Below are experts of layer 2 (counted from 0) of a mixture-of-experts language model. Rows are named router (the router's row for the expert), down (a neuron's output weights, with its number) and show model dimensions 0-255. Each number is 50 + 15 x the weight over its row's rms, rounded and kept within 0 to 99.
Before each expert's rows: "raises" lists some tokens whose logits its average output raises strongly, later layers aside. This comes from a sample of Wikipedia text that the model never trained on.

# expert 79
raises: ",", "-s", "s", "st", "-W", "-w"
router:44 38 23 38 46 56 59 28 41 22 65 67 73 72 25 46 37 42 90 45 50 44 73 74 28 48 53 38 27 45 55 49 74 49 50 33 38 47 50 51 12 53 82 61 50 50 54 48 51 43 45 28 50 33 43 62 43 59 22 23 66 39 72 55 30 74 81 59 40 58 51 70 38 53 37 45 58 65 43 33 39 49 41 59 43 57 65 26 62 48 43 58 25 59 33 58 30 31 50 49 58 41 52 69 61 29 36 63 43 68 31 44 34 46 52 24 37 57 24 50 72 74 33 58 75 12 31 45 52 54 56 46 43 46 54 56 45 53 64 57 58 24 58 35 32 35 55 65 66 47 39 49 86 77 36 44 60 51 30 46 40 54 39 32 35 58 57 59 49 35 72 44 63 46 35 27 49 46 42 57 29 20 77 59 48 44 72 42 67 24 50 38 43 40 49 20 48 57 59 74 55 35 47 60 61 44 13 37 64 29 29 48 65 53 72 56 33 23 51 43 45 43 29 56 53 30 62 48 53 55 54 62 67 62 16 28 58 66 56 57 71 67 39 66 14 55 57 52 50 63 46 42 52 75 32 31
down0:50 41 39 51 23 56 45 58 39 57 51 45 09 48 37 54 71 19 48 29 23 60 34 66 47 33 49 45 61 56 59 47 30 44 53 56 71 50 45 64 47 38 70 34 60 71 30 48 59 56 51 69 45 52 64 54 49 56 47 74 40 64 52 38 71 30 54 29 61 30 23 38 62 25 49 56 49 39 46 70 43 68 60 27 47 24 26 52 48 31 27 50 57 50 62 59 30 46 76 30 41 58 34 44 37 35 79 57 45 37 43 65 37 51 68 73 68 30 41 61 49 32 49 33 49 48 60 37 56 83 45 74 38 57 44 56 64 13 54 38 34 36 53 60 53 71 81 52 71 68 49 61 24 28 52 44 39 42 26 14 30 48 22 59 40 23 37 36 70 83 71 32 91 53 44 38 58 30 52 42 49 77 56 43 76 63 57 44 51 54 76 59 39 74 52 32 61 62 66 45 51 62 62 40 31 43 23 37 55 66 43 24 50 44 44 47 58 50 48 40 64 27 43 35 53 40 43 50 51 47 75 61 45 47 23 73 36 65 36 65 63 79 36 32 67 48 42 34 48 38 50 51 85 67 54 67
down1:69 57 59 46 74 38 65 66 57 46 52 90 65 29 64 54 33 55 19 67 38 78 80 50 44 46 33 44 38 44 85 13 53 61 40 33 76 52 60 73 58 66 39 49 62 47 33 30 43 38 36 22 42 55 55 65 61 45 33 35 44 54 45 44 52 35 68 61 62 49 40 48 42 30 24 79 76 58 58 46 41 73 55 71 15 55 44 52 68 53 70 61 49 48 64 45 57 58 50 09 36 53 51 64 61 40 40 46 58 49 46 56 34 32 61 45 38 53 51 55 53 39 69 52 54 16 39 37 54 46 40 54 26 28 36 44 76 69 63 35 66 59 43 44 68 57 36 41 53 61 44 24 82 62 60 32 42 50 70 42 57 67 57 52 29 49 35 41 58 57 34 12 37 39 23 27 28 60 29 55 44 78 37 30 47 44 79 45 82 34 76 40 64 46 50 14 41 59 39 53 47 67 42 53 45 42 45 59 51 40 66 15 43 57 44 50 53 39 27 65 52 41 61 44 59 48 65 56 57 16 68 46 45 23 47 38 63 50 69 40 46 43 71 54 57 57 81 60 40 42 46 77 56 42 33 29
down2:55 41 47 52 46 50 41 27 56 40 72 53 48 39 57 38 49 51 66 47 66 58 40 37 44 38 20 51 79 50 26 70 33 47 37 63 31 44 43 67 51 40 67 46 42 65 31 59 45 27 70 37 71 31 56 59 46 57 54 37 61 60 48 47 45 45 58 63 31 68 39 63 51 52 40 45 13 85 46 47 66 49 53 31 64 71 61 72 67 60 71 53 22 37 19 16 39 35 83 67 60 22 56 39 66 75 45 77 23 78 71 36 65 49 55 43 55 71 36 44 32 51 61 29 48 44 46 56 81 33 53 76 22 32 62 41 44 49 39 31 45 48 37 40 44 65 45 28 36 41 38 34 53 36 57 46 34 45 51 51 53 34 42 38 66 56 54 75 52 84 36 56 37 62 90 48 47 43 60 52 38 62 80 66 49 44 46 57 38 52 22 18 39 72 53 56 84 61 61 64 31 64 41 42 62 47 42 44 79 16 38 62 60 48 53 38 39 75 76 53 52 68 50 66 59 50 59 32 70 69 52 59 48 25 54 48 39 72 59 62 18 45 27 44 68 29 70 42 55 52 61 61 65 49 63 35
down3:32 27 34 45 30 53 72 53 47 53 70 44 58 54 27 58 39 43 85 57 56 55 54 73 37 18 55 59 28 59 56 55 68 58 52 64 29 39 56 44 72 65 37 29 42 41 32 44 56 61 27 51 36 42 55 43 39 49 53 59 44 50 65 62 30 69 47 43 31 45 67 16 40 36 51 44 64 41 74 40 61 52 32 71 45 34 54 64 51 40 57 45 73 46 54 72 58 50 49 63 36 16 44 30 15 56 31 71 47 48 69 46 14 39 05 71 75 47 64 52 38 73 54 40 43 51 09 60 58 30 43 66 42 48 41 52 71 21 33 35 45 57 46 53 32 54 18 48 24 25 43 36 55 52 30 85 53 40 50 45 30 30 55 19 33 69 41 36 28 36 56 50 29 60 42 48 61 62 52 68 53 44 80 44 51 54 66 17 45 60 52 59 61 60 21 34 83 42 61 18 50 61 59 36 40 58 22 60 47 52 53 76 36 69 59 57 35 41 33 47 58 60 54 26 65 46 50 61 52 40 59 70 49 33 55 47 42 52 50 29 38 42 46 69 62 53 39 48 76 64 64 48 28 36 71 55
down4:19 67 67 24 61 47 44 47 42 56 61 52 31 66 38 31 35 56 51 48 43 63 59 36 29 40 70 66 38 45 37 65 59 24 42 52 31 33 59 48 53 52 45 37 36 13 62 55 34 54 49 41 39 59 51 64 63 36 40 26 37 54 69 15 51 50 45 31 74 43 61 55 39 12 61 24 43 55 48 47 60 55 46 58 44 58 64 27 62 48 92 59 52 43 46 61 58 39 54 71 36 34 26 61 50 36 49 41 44 35 46 59 39 58 67 54 62 56 39 34 56 67 50 58 45 46 40 66 36 22 77 37 39 54 64 47 38 54 47 68 44 75 41 60 30 36 81 66 27 52 59 48 55 52 56 63 43 35 45 37 36 50 51 54 53 22 49 56 40 45 52 31 72 47 52 51 62 53 71 51 51 50 71 78 49 65 71 18 42 74 75 46 58 36 87 35 75 45 66 42 69 11 61 55 49 19 52 58 51 49 18 58 44 73 53 75 50 84 61 53 33 56 75 62 51 42 32 43 26 69 22 78 64 67 62 66 73 69 66 47 45 44 38 46 63 55 47 52 18 76 48 54 90 59 56 31
down5:59 72 48 55 34 53 16 51 26 43 51 26 40 87 24 47 29 46 34 65 46 64 42 64 55 53 43 56 38 57 30 25 38 38 38 47 65 35 63 47 53 47 63 57 47 70 50 53 37 63 38 35 51 61 62 82 76 21 63 74 47 48 36 23 55 87 27 52 34 63 56 69 57 35 25 49 34 52 10 65 49 39 67 71 75 61 81 65 33 60 52 52 58 68 66 46 82 26 61 45 62 69 24 57 45 38 49 60 60 49 48 73 62 44 81 59 69 66 33 66 63 77 51 63 60 30 56 30 41 44 64 28 46 29 43 45 43 42 63 41 41 46 61 43 52 49 37 30 68 57 14 61 35 32 63 48 68 61 27 41 73 57 50 72 65 34 36 43 66 51 46 55 29 32 48 67 14 03 41 61 40 47 62 43 50 60 46 51 24 61 46 55 67 37 43 42 43 57 62 41 43 44 40 37 47 47 63 77 41 42 66 51 52 51 51 53 82 28 48 36 55 34 56 54 44 66 50 48 54 52 55 48 51 60 55 49 65 45 24 84 54 64 26 35 37 37 63 68 30 42 35 51 66 64 63 63
down6:71 47 41 64 52 72 22 72 29 66 18 75 57 56 40 51 68 11 26 50 57 65 56 51 44 44 38 33 74 50 52 45 84 37 22 72 43 78 57 26 53 01 45 42 35 46 67 42 28 78 34 70 30 54 52 65 38 66 36 64 41 40 43 59 24 53 39 55 64 45 59 41 43 49 26 57 15 74 58 42 57 54 55 45 41 51 46 51 73 57 46 58 81 52 57 46 55 26 50 69 30 58 26 39 46 49 64 46 49 55 41 58 57 65 56 95 23 73 34 33 57 59 42 53 34 66 54 41 60 80 57 55 31 39 33 62 45 53 53 54 36 59 40 61 92 46 46 51 35 57 64 60 58 57 50 70 49 62 54 61 45 61 30 46 27 48 63 55 46 70 57 68 77 33 67 44 60 60 25 41 34 50 68 46 50 41 54 43 08 46 55 66 38 60 84 47 58 58 40 27 33 35 58 65 56 41 47 55 52 30 33 53 49 47 60 32 36 41 52 45 51 51 36 45 22 54 57 22 52 29 67 49 28 54 42 55 50 64 59 63 40 58 58 49 44 26 58 36 82 63 48 77 33 45 51 40
down7:43 60 31 14 27 50 44 30 75 41 68 68 47 65 54 61 68 40 48 57 37 71 45 47 39 56 69 27 65 57 47 22 43 48 69 45 27 83 55 75 50 49 48 63 59 33 38 21 50 31 38 63 37 57 43 59 55 54 34 60 34 36 46 32 57 54 53 48 54 46 23 63 58 59 38 44 50 68 40 46 67 37 31 51 21 56 71 36 46 84 39 54 43 54 20 49 38 59 51 47 33 44 52 21 52 70 42 34 59 58 29 47 31 62 59 10 02 24 39 68 79 42 18 56 53 58 62 37 39 53 39 39 20 33 49 55 40 29 40 74 33 34 49 46 51 46 51 53 50 49 37 50 35 66 58 68 68 65 49 72 49 70 64 56 62 62 58 65 29 21 53 56 40 84 51 65 70 66 22 33 60 48 56 49 56 55 38 64 60 40 32 38 67 43 46 31 26 50 59 45 32 13 36 71 69 77 36 49 36 62 34 62 36 48 72 53 70 31 46 38 56 66 41 42 43 29 36 50 59 77 64 63 59 56 22 40 39 48 29 45 35 37 67 39 61 48 56 39 69 63 53 32 39 70 48 57
down8:66 36 39 36 82 35 50 40 34 51 36 54 46 62 24 61 55 55 70 13 41 44 58 71 62 40 55 40 47 51 41 56 32 13 55 49 64 53 57 71 61 70 31 76 63 40 53 38 28 32 59 44 86 61 40 40 63 29 86 52 47 55 49 59 45 55 87 58 43 44 62 56 68 43 28 41 50 49 39 22 66 39 33 58 55 54 27 48 51 56 22 67 28 40 54 71 65 46 59 42 79 74 49 54 52 24 74 62 66 61 60 53 75 51 41 59 62 62 75 40 39 49 33 44 59 73 48 54 61 81 35 70 34 37 60 43 30 28 40 60 61 28 47 66 56 46 61 48 60 45 54 45 35 29 16 39 53 70 53 56 25 57 51 40 64 62 30 42 40 58 68 59 57 67 49 30 66 58 47 71 44 73 49 47 48 52 52 40 39 77 40 36 58 42 40 43 43 82 63 72 81 44 43 33 35 53 52 69 46 58 61 47 55 59 44 25 66 46 50 33 56 00 65 37 49 52 53 55 63 30 58 41 57 51 73 57 21 68 43 61 74 49 54 82 31 64 48 37 37 76 68 60 71 61 42 66
down9:49 63 58 55 70 37 52 75 72 44 34 36 38 27 59 34 68 09 40 54 59 56 45 60 52 39 50 51 48 62 73 54 31 53 40 63 43 21 64 51 43 70 77 68 54 49 31 39 61 46 25 45 49 50 51 80 99 62 29 51 43 56 47 61 47 69 39 51 54 27 19 28 63 45 28 30 34 66 99 51 59 57 46 49 41 40 44 34 41 18 49 31 52 50 60 43 55 65 49 34 52 45 57 34 48 38 36 45 34 65 48 30 50 11 46 56 43 45 64 36 57 46 72 66 52 66 58 50 63 68 72 46 61 46 19 30 33 74 32 50 32 61 44 35 60 66 56 25 48 42 52 59 23 38 56 58 49 29 64 29 43 48 57 50 49 50 46 58 66 48 36 38 35 48 79 52 49 61 70 60 43 43 59 59 60 36 36 93 39 68 62 60 55 35 49 69 64 40 65 32 64 85 78 41 57 33 50 18 47 50 59 29 48 41 61 25 38 42 68 25 40 75 29 44 40 60 27 27 62 69 64 44 37 66 71 54 46 46 51 59 26 57 60 31 49 40 47 60 63 52 44 67 17 56 49 39
down10:47 37 62 48 56 49 45 59 55 24 67 34 61 32 38 18 19 63 47 55 35 56 20 40 69 25 65 38 56 29 67 45 65 57 68 41 88 56 45 00 66 28 42 52 60 40 47 67 72 55 55 46 51 53 69 13 56 56 73 56 49 65 36 40 38 71 66 56 50 46 49 56 49 32 43 52 51 55 39 47 66 51 36 83 48 56 47 56 48 47 43 49 53 36 46 61 38 66 64 47 70 42 58 42 40 61 33 70 69 39 47 58 33 62 46 27 52 37 43 51 48 22 56 40 39 90 54 58 43 47 56 58 61 40 40 60 67 53 67 54 45 40 33 12 88 52 32 28 83 26 46 60 69 50 66 38 56 59 49 69 58 64 46 51 63 48 38 52 43 39 50 17 51 37 37 32 50 51 56 18 36 41 75 50 47 46 05 53 49 65 00 59 60 44 46 77 28 18 54 50 27 60 42 36 37 49 64 74 46 43 88 27 38 67 36 32 54 52 27 56 43 64 50 38 52 32 60 52 65 57 74 30 43 58 32 46 60 49 42 71 57 38 55 44 51 30 46 45 52 45 47 55 59 66 54 57
down11:64 33 41 64 80 17 61 56 67 47 32 55 56 74 32 34 54 54 40 48 42 31 53 33 52 37 44 92 77 56 76 29 45 59 61 35 53 45 26 40 76 40 47 67 60 62 51 50 97 39 42 43 48 39 43 35 56 63 64 30 59 59 54 54 37 47 49 48 57 41 55 34 37 47 49 33 63 49 60 53 62 57 42 39 41 56 22 28 54 67 60 55 28 54 73 51 58 75 39 47 67 69 59 41 45 65 22 37 51 48 48 13 44 30 27 61 62 52 56 86 21 13 31 49 41 46 29 65 53 76 29 52 74 73 57 64 66 33 46 60 65 51 69 47 24 51 50 54 42 41 65 71 38 65 61 50 59 79 18 57 30 57 63 51 39 54 36 24 54 61 53 50 40 32 55 68 52 48 56 63 52 41 27 41 55 66 67 38 26 27 46 49 27 75 43 55 29 35 19 58 56 50 79 51 58 47 41 61 18 26 67 50 34 67 39 59 47 62 62 50 45 71 64 58 43 72 40 65 51 39 44 38 54 42 40 46 63 27 45 51 21 64 47 15 35 65 37 62 52 35 66 50 70 67 32 49
down12:74 74 40 66 48 56 16 40 52 44 80 69 72 66 58 61 57 53 53 80 48 53 33 55 36 72 61 52 52 28 19 71 57 42 57 54 51 44 71 50 34 08 52 47 54 39 71 52 61 74 59 22 47 40 84 76 59 59 57 31 47 68 59 23 59 65 49 43 58 54 47 30 59 31 46 51 21 39 32 56 62 48 55 59 52 47 57 39 55 49 21 66 34 47 50 41 38 36 42 51 66 35 52 47 67 42 47 48 72 47 56 49 65 60 66 22 52 54 68 64 38 54 73 53 63 20 38 48 72 52 42 78 56 78 36 40 44 68 46 56 25 56 40 44 72 51 35 65 39 51 60 21 72 68 57 52 34 22 37 55 49 62 74 42 34 35 69 66 35 57 57 41 25 39 50 47 49 46 11 61 26 51 53 52 42 63 57 68 57 63 33 51 34 75 45 33 49 70 54 59 43 55 32 73 64 54 75 26 68 54 53 29 56 31 39 19 17 63 60 65 63 42 60 27 53 56 73 59 74 58 57 33 65 28 39 40 44 71 51 55 46 46 36 78 43 35 45 82 64 39 75 32 51 40 52 70
down13:61 62 41 38 58 61 60 75 35 65 55 42 50 66 67 53 38 53 62 35 51 31 68 23 58 32 47 38 54 46 71 26 65 73 57 35 40 51 45 28 51 10 61 36 49 56 48 31 73 72 49 39 54 37 46 58 38 32 30 60 35 43 51 58 50 31 40 45 56 55 63 50 66 43 50 58 52 57 55 45 16 49 34 49 43 42 48 36 56 50 64 36 57 68 54 44 55 36 34 41 29 53 59 26 48 08 52 52 57 39 84 44 61 26 31 32 61 47 65 51 53 41 42 36 39 61 39 81 31 48 57 49 46 66 40 42 35 46 31 46 56 39 48 57 43 61 53 45 39 58 62 52 44 68 53 51 52 52 63 60 53 10 56 45 62 37 29 29 55 55 50 18 53 29 65 60 68 98 80 90 55 90 59 31 43 43 64 55 66 62 45 45 66 74 44 36 32 34 58 51 23 46 76 38 82 60 48 71 32 60 20 22 57 48 49 72 63 42 45 30 47 56 47 26 78 59 46 73 49 23 32 75 50 52 52 43 57 62 37 30 38 81 75 56 31 29 32 49 41 75 56 27 31 39 59 48
down14:34 31 44 69 32 39 21 40 60 45 51 62 68 50 55 28 33 21 41 58 54 52 75 41 23 24 67 53 44 53 46 62 59 33 48 32 61 50 29 36 39 28 17 30 58 65 47 46 31 45 49 68 29 48 60 65 37 12 10 61 51 58 35 55 51 47 41 43 43 54 50 48 48 52 49 44 60 13 43 58 42 99 76 63 34 63 24 46 30 40 51 30 64 64 55 60 36 46 79 52 52 32 69 64 42 75 57 54 59 54 62 49 56 74 39 49 65 63 36 44 85 26 55 77 43 37 68 49 64 57 73 46 58 51 36 65 56 56 53 50 41 76 58 56 59 49 51 34 68 43 57 62 34 33 55 12 56 72 53 45 26 68 47 41 36 31 43 58 36 40 35 42 66 57 28 55 37 74 39 51 18 31 49 40 65 44 52 66 76 54 46 43 45 51 21 35 48 47 27 59 80 70 40 44 36 65 66 39 42 53 61 54 38 20 55 58 42 60 31 47 39 53 54 86 42 57 48 39 68 41 47 48 53 57 40 56 36 42 68 40 32 42 52 29 81 52 62 43 36 75 31 43 68 42 27 59
down15:32 42 54 70 68 52 54 57 38 68 38 60 50 18 48 68 88 60 41 63 50 23 38 56 21 52 41 50 80 59 55 52 40 61 34 51 36 56 72 71 49 64 56 68 33 54 48 69 49 66 57 39 64 17 69 57 39 27 32 77 46 66 37 69 58 38 22 45 39 68 52 64 41 54 43 63 32 41 73 41 69 47 45 42 32 47 46 60 58 37 50 46 37 31 41 70 81 59 52 61 45 46 42 73 51 22 34 69 41 68 49 56 62 47 54 76 78 66 25 31 37 28 30 48 70 45 46 50 63 32 52 39 51 37 52 66 51 58 46 56 62 30 53 65 58 32 29 50 42 50 61 40 58 42 54 54 51 40 70 32 72 25 39 51 68 69 60 53 46 43 58 58 37 51 32 56 26 51 44 41 88 64 49 73 29 31 42 23 74 66 68 50 54 53 59 20 49 70 69 65 34 30 34 79 53 33 49 46 40 22 62 24 32 19 48 36 67 67 39 10 61 70 64 34 42 28 48 51 65 47 51 55 40 35 59 50 49 29 52 60 68 39 53 45 51 44 75 89 63 37 69 40 25 42 51 34
down16:38 61 20 17 62 59 80 35 46 45 54 70 62 44 49 49 54 58 34 48 36 51 51 49 31 58 54 73 52 56 48 55 32 58 48 46 50 38 52 42 55 48 45 51 45 55 65 42 18 51 55 55 41 60 61 16 22 62 29 29 59 54 55 52 38 60 78 55 43 70 75 50 25 61 46 53 68 55 67 60 21 37 49 65 39 47 74 48 38 70 45 55 62 41 48 25 65 30 21 37 50 71 57 46 33 56 64 30 35 54 49 14 78 57 58 50 54 49 57 57 53 33 50 56 68 56 58 51 73 52 63 74 24 40 43 30 38 39 77 68 62 48 47 49 10 45 58 54 16 60 39 40 57 47 23 56 29 38 52 42 43 57 57 50 26 37 37 63 27 43 33 54 65 26 36 25 21 45 50 41 45 38 56 29 59 58 39 49 25 63 33 59 64 59 45 58 38 54 48 86 48 67 49 23 62 41 32 57 39 58 62 47 69 36 40 53 40 59 49 14 62 42 60 27 38 79 50 76 30 62 48 43 50 30 46 21 56 55 70 37 21 44 25 68 45 57 49 23 72 30 54 37 85 50 89 59
down17:76 24 71 64 66 30 44 22 53 45 53 60 57 38 64 52 45 36 50 43 44 49 28 70 53 56 23 42 49 49 53 37 38 62 50 44 64 66 70 55 43 52 71 36 54 37 48 53 49 50 65 64 67 37 57 39 58 48 34 68 54 48 67 49 54 42 55 52 52 53 19 44 55 42 27 56 58 51 72 06 44 42 44 63 45 53 76 57 56 50 47 32 72 44 41 42 58 54 57 60 36 47 58 31 38 26 25 30 51 48 48 51 42 51 39 48 47 45 50 51 63 82 63 88 52 68 58 65 39 21 09 65 34 34 19 91 66 48 49 75 31 42 51 87 22 49 48 32 82 60 38 57 55 76 82 68 46 52 63 68 51 58 50 50 47 70 53 53 50 61 44 63 47 57 29 54 42 58 54 61 59 44 48 65 35 48 64 38 59 62 47 71 34 31 64 69 57 43 51 55 46 22 62 52 28 41 68 55 50 31 34 68 25 55 39 83 39 27 46 12 49 48 57 45 57 15 23 37 65 33 70 29 44 39 53 80 34 47 41 71 58 27 44 07 64 34 62 45 38 43 65 56 34 47 42 29
down18:61 74 54 54 62 67 26 15 55 41 71 46 59 31 23 49 79 42 72 28 63 50 33 48 49 89 71 52 74 38 52 49 55 62 55 54 66 49 59 34 61 60 94 49 55 74 44 58 69 60 74 23 33 21 61 48 41 41 55 56 41 83 77 67 39 46 49 43 47 39 42 61 41 80 61 74 35 72 40 22 68 31 50 45 52 45 49 49 59 26 48 60 47 69 35 17 43 67 44 40 55 57 41 57 53 79 75 47 52 40 48 57 54 66 57 44 20 67 47 66 28 52 41 39 55 78 38 33 25 56 51 44 50 35 63 35 30 61 37 31 35 38 39 43 34 62 84 69 37 24 36 51 16 51 47 60 19 60 53 49 33 33 65 77 36 78 59 47 31 40 63 59 59 26 36 65 37 39 44 65 55 40 61 75 34 82 50 69 32 61 53 41 34 46 73 51 48 40 56 35 57 47 36 57 49 27 38 52 76 49 60 34 42 47 75 62 44 43 32 48 43 54 62 60 56 47 51 46 82 45 36 33 51 41 43 52 49 52 45 61 43 41 91 57 40 39 63 56 56 40 41 68 49 39 54 56
down19:63 55 44 58 24 16 11 76 36 58 38 53 58 65 63 66 39 32 54 61 27 47 55 61 46 69 38 34 68 54 54 64 54 44 24 42 60 27 49 37 35 46 73 53 56 21 36 73 63 19 52 41 55 61 64 53 48 49 67 50 48 44 36 42 49 41 31 36 40 28 65 40 55 44 37 45 71 43 31 74 38 68 52 36 83 53 57 33 34 49 69 43 44 76 48 52 54 51 68 60 36 56 57 72 59 73 58 69 47 31 33 51 42 44 50 43 23 51 54 37 27 57 15 53 73 37 76 32 75 80 37 27 62 51 26 16 48 40 24 28 39 45 52 33 66 40 61 60 66 32 55 37 63 41 17 54 48 71 58 43 34 49 72 49 42 43 55 45 27 36 63 40 43 61 49 56 34 56 62 30 28 25 38 49 51 34 42 84 61 47 19 61 44 42 40 48 75 38 25 29 51 50 51 38 57 13 46 67 73 45 46 70 46 42 61 57 27 39 65 52 62 44 54 46 42 54 64 32 76 51 45 53 28 35 63 62 28 44 20 68 28 28 67 52 44 57 50 41 69 37 43 37 34 45 39 29
down20:26 43 46 59 56 62 61 26 58 47 54 37 63 50 44 33 60 49 46 39 60 47 75 43 66 62 51 44 46 98 69 37 59 43 53 57 48 56 82 33 67 72 76 50 39 80 51 67 69 75 55 50 53 68 37 49 55 47 48 47 55 55 51 29 54 48 66 55 46 26 27 63 56 45 61 58 40 62 75 26 32 38 47 42 72 66 54 73 41 55 21 46 40 45 42 78 46 23 60 55 24 53 51 55 44 57 56 41 52 68 53 53 56 34 24 59 74 05 33 69 04 67 33 34 35 57 43 79 77 28 52 30 53 41 36 56 44 28 52 50 44 58 72 56 50 57 21 39 36 52 45 39 47 54 52 50 59 59 44 67 44 37 52 61 51 85 47 29 51 49 21 62 44 36 59 38 62 52 54 67 51 41 65 59 39 33 47 70 39 35 65 47 54 06 58 51 68 42 65 49 30 59 39 34 64 71 33 59 27 49 57 41 76 83 35 60 32 50 58 49 34 57 61 38 64 72 54 81 23 41 33 48 24 72 52 36 81 43 35 51 39 73 67 44 44 50 50 55 66 62 39 62 33 35 66 34
down21:46 35 47 54 45 37 53 39 48 70 59 80 72 46 46 25 53 36 81 37 57 36 43 53 52 59 46 63 59 42 31 53 63 54 50 66 44 26 38 43 45 19 53 52 48 76 51 44 38 95 72 51 43 60 82 60 71 44 42 46 39 26 62 73 85 81 33 41 55 73 38 37 67 49 38 41 43 47 42 65 36 50 28 51 61 75 71 69 55 54 09 75 30 49 38 62 44 44 25 53 50 44 67 62 48 40 33 52 62 29 76 75 32 39 77 31 15 36 66 69 59 62 37 55 42 60 41 35 44 52 72 51 54 37 62 32 44 45 69 31 53 68 75 41 41 55 77 54 57 59 33 52 48 42 62 53 49 57 16 45 69 52 68 46 56 75 49 56 66 24 72 58 28 42 46 51 63 84 36 55 57 40 49 67 68 39 71 50 56 43 47 37 19 48 37 64 51 43 30 84 83 49 62 55 55 68 32 56 77 56 39 57 60 53 58 42 28 26 58 52 84 39 60 53 65 37 55 46 70 75 75 37 50 50 43 63 72 49 35 38 58 57 54 43 62 52 36 72 43 42 50 52 33 44 51 60
down22:44 41 53 46 52 59 47 30 60 43 19 48 28 30 45 80 51 56 58 58 59 54 61 60 75 74 51 80 18 42 47 60 53 38 55 65 49 42 57 51 58 42 44 21 66 58 41 83 47 29 54 50 56 07 25 41 42 44 41 31 34 53 45 62 57 30 55 50 30 60 37 51 37 38 45 57 71 23 78 26 65 69 42 57 64 46 65 69 20 54 45 41 54 53 51 24 61 29 35 40 54 37 25 66 67 73 66 26 59 20 57 28 41 45 36 75 24 48 41 73 40 28 56 51 26 40 84 74 64 12 51 47 67 62 46 59 16 55 60 38 39 33 57 47 47 55 41 47 63 26 47 50 46 38 35 59 19 52 59 53 86 19 59 41 51 47 40 36 60 51 65 53 56 53 56 50 20 62 39 55 28 51 66 52 27 48 30 38 48 39 27 26 44 45 62 59 34 57 63 44 50 60 38 55 65 39 66 63 40 53 70 57 92 46 58 37 41 58 66 44 72 31 61 70 64 52 54 79 55 60 49 41 45 41 24 55 56 57 57 65 71 61 70 45 61 57 63 54 63 64 56 83 59 58 54 39
down23:50 53 58 42 71 42 61 47 63 58 21 54 50 56 54 40 39 75 63 44 35 40 49 57 40 39 52 49 37 40 44 49 41 52 37 63 42 55 36 61 39 59 50 33 62 40 52 63 39 66 66 39 50 56 60 15 68 48 51 43 68 65 35 99 64 59 48 42 40 76 57 56 49 32 46 55 36 50 52 24 28 64 31 37 64 39 56 84 68 48 44 42 65 51 56 62 59 48 79 65 69 71 40 46 76 33 29 61 26 24 45 53 47 65 62 03 68 55 62 41 50 29 72 41 45 77 46 75 28 48 60 29 30 36 35 41 52 39 81 58 49 59 44 44 30 80 24 38 55 77 39 64 61 06 42 28 57 14 50 53 52 49 34 67 54 45 55 24 32 63 54 54 29 36 62 53 63 47 69 24 61 49 44 53 44 39 51 33 38 65 42 50 53 34 70 15 74 51 46 38 48 66 63 32 36 67 40 20 28 19 53 42 66 65 40 65 73 46 14 44 41 71 47 40 71 54 47 78 28 53 67 61 61 35 53 42 53 56 44 53 74 53 38 60 63 51 40 52 47 50 37 28 37 52 56 71
down24:36 59 99 50 81 48 46 11 41 32 60 68 44 68 48 39 52 14 31 58 45 52 55 49 41 56 51 37 30 43 56 61 35 55 63 18 18 95 65 71 50 48 23 62 41 43 62 73 60 47 48 49 36 53 36 58 24 63 65 17 69 57 46 50 38 47 58 63 49 46 35 52 43 69 56 40 72 57 45 62 50 58 27 41 30 66 21 35 66 64 39 39 42 50 64 65 39 64 34 40 43 49 37 49 38 50 60 34 41 43 76 75 28 42 25 59 56 40 59 34 60 67 48 68 65 61 51 27 48 60 29 32 56 39 46 48 63 80 50 41 42 35 84 61 22 57 43 62 60 50 41 44 42 47 51 53 57 45 70 32 54 57 35 71 29 44 77 57 54 42 67 45 45 73 55 37 56 79 32 23 52 33 68 60 28 54 52 44 69 40 57 47 64 52 33 80 41 48 56 55 28 57 42 58 24 36 64 45 42 49 51 55 65 70 55 18 26 34 57 60 57 22 75 62 37 47 52 22 62 26 42 52 52 55 55 87 41 65 50 43 70 37 51 57 60 49 34 82 54 48 47 24 44 41 55 33
down25:24 49 46 49 39 42 31 52 51 83 39 55 75 14 30 56 61 45 55 69 16 41 39 51 57 35 62 11 63 18 49 60 48 48 34 61 41 40 44 60 31 44 48 51 46 52 62 36 86 56 53 93 50 50 55 47 57 66 49 52 47 52 47 80 73 70 45 10 38 62 52 52 64 70 58 42 55 40 53 33 53 51 10 59 51 65 47 45 57 36 52 45 67 43 65 46 41 44 80 25 41 61 33 69 32 57 46 45 58 57 56 54 29 36 50 52 50 59 59 50 19 46 35 52 70 34 52 38 67 55 54 57 27 42 52 57 72 38 51 37 44 82 49 36 69 49 66 48 53 67 59 55 54 48 42 50 62 68 48 67 26 51 46 50 55 59 69 56 71 28 60 72 59 57 43 55 46 36 59 45 93 60 49 43 64 35 34 64 44 34 33 39 41 56 41 61 50 48 54 28 31 82 52 71 54 67 44 42 21 41 42 25 78 46 38 69 46 59 59 52 20 48 55 26 33 41 47 67 50 45 63 50 27 23 51 38 28 39 46 48 31 45 70 73 50 75 23 84 58 62 73 73 72 73 68 31
down26:16 57 45 63 62 50 29 40 75 54 48 56 31 39 45 60 52 12 57 26 33 61 43 55 30 32 42 54 52 48 68 42 50 56 59 44 84 73 46 65 78 35 32 40 57 61 54 32 37 52 62 62 59 51 60 08 40 75 37 58 59 54 55 59 65 51 45 64 70 44 66 33 36 55 44 55 52 66 35 45 49 53 86 38 57 46 56 41 81 57 40 25 63 48 57 43 66 29 69 45 51 47 47 60 52 36 60 56 43 53 45 69 67 49 50 55 35 70 29 48 53 48 54 41 63 40 61 24 13 52 82 41 40 44 23 46 55 17 54 67 65 56 47 37 34 55 35 70 50 44 48 38 41 59 57 16 31 64 42 45 35 45 47 62 41 37 46 42 39 28 39 39 12 52 25 60 59 35 89 46 33 68 78 71 67 60 49 48 60 45 60 45 45 41 51 56 50 49 71 40 90 34 64 68 56 50 17 60 57 54 37 38 55 48 34 37 59 29 49 26 40 68 48 38 27 43 49 72 32 44 58 46 56 50 88 58 65 32 35 66 41 16 70 58 24 17 55 66 38 61 29 47 64 38 46 25